{
  "n_layer": 11,
  "d_model": 320,
  "n_experts": 64,
  "experts_per_token": 4,
  "d_expert": 96,
  "d_shared_expert": 0,
  "activation": "reglu",
  "moe_layers": [0, 1, 2, 3, 4, 5, 6, 7, 8, 9, 10],
  "router_score": "softmax",
  "normalize_top_k": false,
  "routed_scale": 5.83,
  "balance_loss": 0.00301,
  "balance_bias": false,
  "router_z_loss": 0.0001,
  "init_std_router": 0.0201,
  "lr_router": 0.00125,
  "vocab_size": 17832,
  "norm": "rmsnorm",
  "norm_eps": 1e-06,
  "tie_embeddings": false,
  "optimizer": "adam_variant",
  "lr": 0.00113,
  "beta1": 0.9,
  "batch_tokens": 131072,
  "seq_len": 1024,
  "train_tokens": 1812000000,
  "steps": 13825,
  "dataset": "wikipedia_en"
}
Below are experts of layer 7 (counted from 0) of a mixture-of-experts language model. Rows are named router (the router's row for the expert) and show model dimensions 160-319. Each number is 128 + 32 x the weight over its row's rms, rounded and kept within 0 to 255. Numbers have three digits each.
Before each expert's rows: "comes after" lists some tokens at least twice as common just before its tokens as in all text; "comes before" lists some tokens at least twice as common just after its tokens as in all text. This comes from a sample of Wikipedia text that the model never trained on. Tokens count by the router's weight.

# expert 57
comes after: " | ", ".", "–", ":", "0", "; "
comes before: " |", " | ", "\n", " |  |", "; ", "% |"
router:129130080143115052074161113099070145181139071130131155177087112177103150185124184140063139147103093143103094132196129075102157089093172146130162127117099103142134118133113163147126107166157064125092134126115096134117175144064144185119116129098159154092186142129178135124127129115124183136151129076139138140128082173163103118131185051116076115100098100155124077158119108141114134160172168099116145087097113104130145164117075169158106131094097133163120165070156141147123122106105122

# expert 20
comes after: " | ", "; ", "\n", " |", " | S", " | P"
comes before: " | ", "; ", " |", " | S", " | P", "andidate | Votes |"
router:108097119086090048056170091150095099174076075105145155177135162165111114210113199119115098088109099104111115125160133096047159120104170148145164141079083141110123132173153181145173128155167087136109125110078136180097132153082135152185094145151115185133173146138165178082186135158134149136100106101163116129105101146110143159096195101130145119055130083075089113161158106091097127138168155124103155097099103118117158114123065159184106115083123110194112139097142105117123177055114080

# expert 2
comes after: ", ", " in ", " (", " In ", " (born ", "1"
comes before: "1", "2", ", ", "970", "967", "993"
router:115177160096138054062170117104154113142133087129133088139099100156090146160069115057079169136100144203133073158109166065146177113058104071183154162098135131137127123137099118153146110181142081177125156118101105152165154149129164152130147078128126147131147168146105141110132162118154143131166171115140161114059115169181044147087191077151108129130139109114142147188119122129109143203174177112145172091113112168124145113115141080145092125108129140119158127103109158135088123126097108

# expert 63
comes after: ".", "\n\n", "==", " ==", "===", "s."
comes before: "\n\n", " The", "The", " He", " In ", "\n"
router:112159096103159114077168131102162107148122126110182120182130148130118116147109171102107129087119094178117059149167170085044123122118155175147091167086105164159130125146099143147143110168140096160095153146112140161131171133052139148187118096086095157096146140151159162106125157139145151096152162099155133110114087130121085095112126102152109097108130095098137104128160120118139148169146185098124143094119120133098131180055095179162143070115107130144133163113097148164100116104107123

# expert 13
comes after: "| ", " | ", "–", "2", "1", "."
comes before: " |", " | ", ") |", " | S", " | T", " | R"
router:091116118119097017038191105112091137144089049109134144190143120208134124203122182110099116123109119116082116165164137122076121113113144150136167151092148142132116141184140172151133093156174114137103129128102141128106130137064146145161071110143132170118125123151150133104135163095165146118176156108130168157075110187151117152124136116132124118115124098106115131181141073087102149176177145138140167143097096143100163131135108132132093124140083157168093131092132093102093135114091080

# expert 31
comes after: " ", ",", " | ", ": ", ".", " ("
comes before: ".", ",", "000", "5", " million", "–"
router:137178096134133093103129101123144131214161091098166127134112171159103170181108202069074173132114131127098094152187140041065197099114156139146160091096132119191160156123089142121130107162138100112084143123092056088101146127142139131120135115090125118094152160142179152104122156116124194096157115057150173117115105137155088084133182110122067153080105117145111148184138086132146109132145174177102150086073126097091185161128132111156119110108120166153150139127146152121140153145121140

# expert 10
comes after: " | ", "\n", "6", "0", "4", "3"
comes before: "6", "5", "7", "4", "8", "9"
router:127157105129142047092152089097102131198126110129160129169111132167103170206107192119067162131108096156114088141172150096106196106127163133159173139105079141176144139159119133149147099194130122142110180122106064144135129136101148139132136080114151149053180147105145139086118124100151197108173137088151129137113115182130084114119165088137103166133110098127121127151146101154104156195159154129139147074095129111098173176095131140159126130112113160151139153115108179147124112093114134

# expert 1
comes after: "1", "2", "–", ", ", " (", " ="
comes before: ")", "–", "),", "\n\n", "2", "1"
router:114171097130128071110170100116133125124087053131162132112133162160098176161073114057124136121115124174127078149115162075097133121132143104169182107092151139146117109110071159152170138179170083111110158120095117188136161141116144173131103129080084145093113136112115142103134126093149154099157184085121151123116131175190090139101167072173105088080122135112122120143118119137093105176129170161107158085102142120104175145129135114128157132089125165134124143133160182153123154119101080

# expert 39
comes after: "\n", "°", "andidate | Votes |", "′", "\n\n", "^{"
comes before: "2", "\n", "1", "}", "′", "| "
router:113118136123119018118140135134105117133067073091156135190137186159099193161131172101113153089139116116082104144174137072107158117091132109179156178113092158114121158187122133104123115162172111138120125091077092172088189164086168191161138168144094200079114138137163155138177122080112141095138153091117149114116098145167099124107177111144119108097152112103105116132120109119125140151142098135111173086084127143117194140054102161144143138143112151155125165136121111115144116110094101

# expert 12
comes after: " |", ")", " |  |", ".", " |  |  |", ") |"
comes before: "| ", "-", "\n", "- ", "|", "  -"
router:126149084098113102108118137101126119150119061105176080205102150132128169202138144092114159107093115130105077164180145056069203127116143118151108142089086159141106139162118162144114104166137060137121124135110114174123159161056128146173140126108081153111158131153145112098149148133157189104156178123135144131091102171141111130117154122115132109121113130060138098152131085109078132170178167089147141048126114114128167150057121151168149124093124121190099158117096183145144139098097138

# expert 36
comes after: " | ", "0", "; ", "1", "3", "2"
comes before: " | ", "2", "1", "0", "3", "–"
router:119157098114147023061158121118094100177092111104123136161118126163122185171102179127066159124113086155145096141167129104124173107101180165134157099130072141167170154165094156147146111174142138127093155135108074129141134166104145189136129126126143118082171135132150162115140154117145170140171161106134134154114108173170115131109147098144093182123116090128132104180129112144101157147162157102140181082080152112121144163078119159137096148097087155166121172091131125126123113098116141

# expert 59
comes after: "1", "2", " in ", ", ", "–", " in the"
comes before: "–", ", ", ".", "2", "1", "th century"
router:169126146120117104075106149091120137146128057123152088126096180161137104174040121083121162120127164173119067122128156105099161106111102108184142118104144120209147131120077107112136134137124073143103203131130091188142109152109130133114120116095122119074117119150139168104131132131147158097172169113139163140105106195198084118096161074200096112109097139135137108162101144104137168180136122081117161073079114175089163107125150098142149095122135159122153157096144164103086102106122111

# expert 0
comes after: " | ", "0", ".", ",", "1", "% | "
comes before: "0", " | ", ",", ".", "% | ", "1"
router:072188098135149052070169133118115116206135103092125117119117131179089160161130220116055179148142054108113122137167151070104159117079149097166149135113099150128107121137109180156137089165160116150073109096076086128109156152089135159128119131114152122126124151124149147127186172142127183152126158137110123107090101154148109135090170062161119169096127101141137091144146147141117085152119169070102146113126132106073184166136130132154084105101082146132076140087080133126110107104088088

# expert 34
comes after: "\n\n", "==", "===", " |", "====", "==S"
comes before: "\n", "==", "===", "\n\n", " ==", "="
router:112120114081128082116124147130116093171129137118169112174126153110104153224125149077143083055119124120122107160189136130118123111131172107158118138096115120150121154132117147132155113126167099129108122095114140206131132175082126192176126155130108156120204157143158198130150114112117117132145141107110107134113093136142128074143144106170106114100103112071102103161145100088094156158160103140067127096082099111139104116068043156138139159086100138174125178123145144153125163084100092

# expert 42
comes after: " |", " |  |", "\n", " |  |  |", "% |", ") |"
comes before: "| ", "|", "| C", "| P", "| B", "| M"
router:122145118102145091139120146089125099157122093110155055169098152120096160130101146099080167100095091115098138159184138070082163113104151116156117122131117161124136114129121139153113111206139078129105143123097096137119116186108130146176158086128091112095124159138147145106154142125163138127150141135148137114114127209153080102131138094135081148155097120113149070158123089100098122146156171092148150081153101148134138134130096159176128089072126097182099195106056139169084100116105083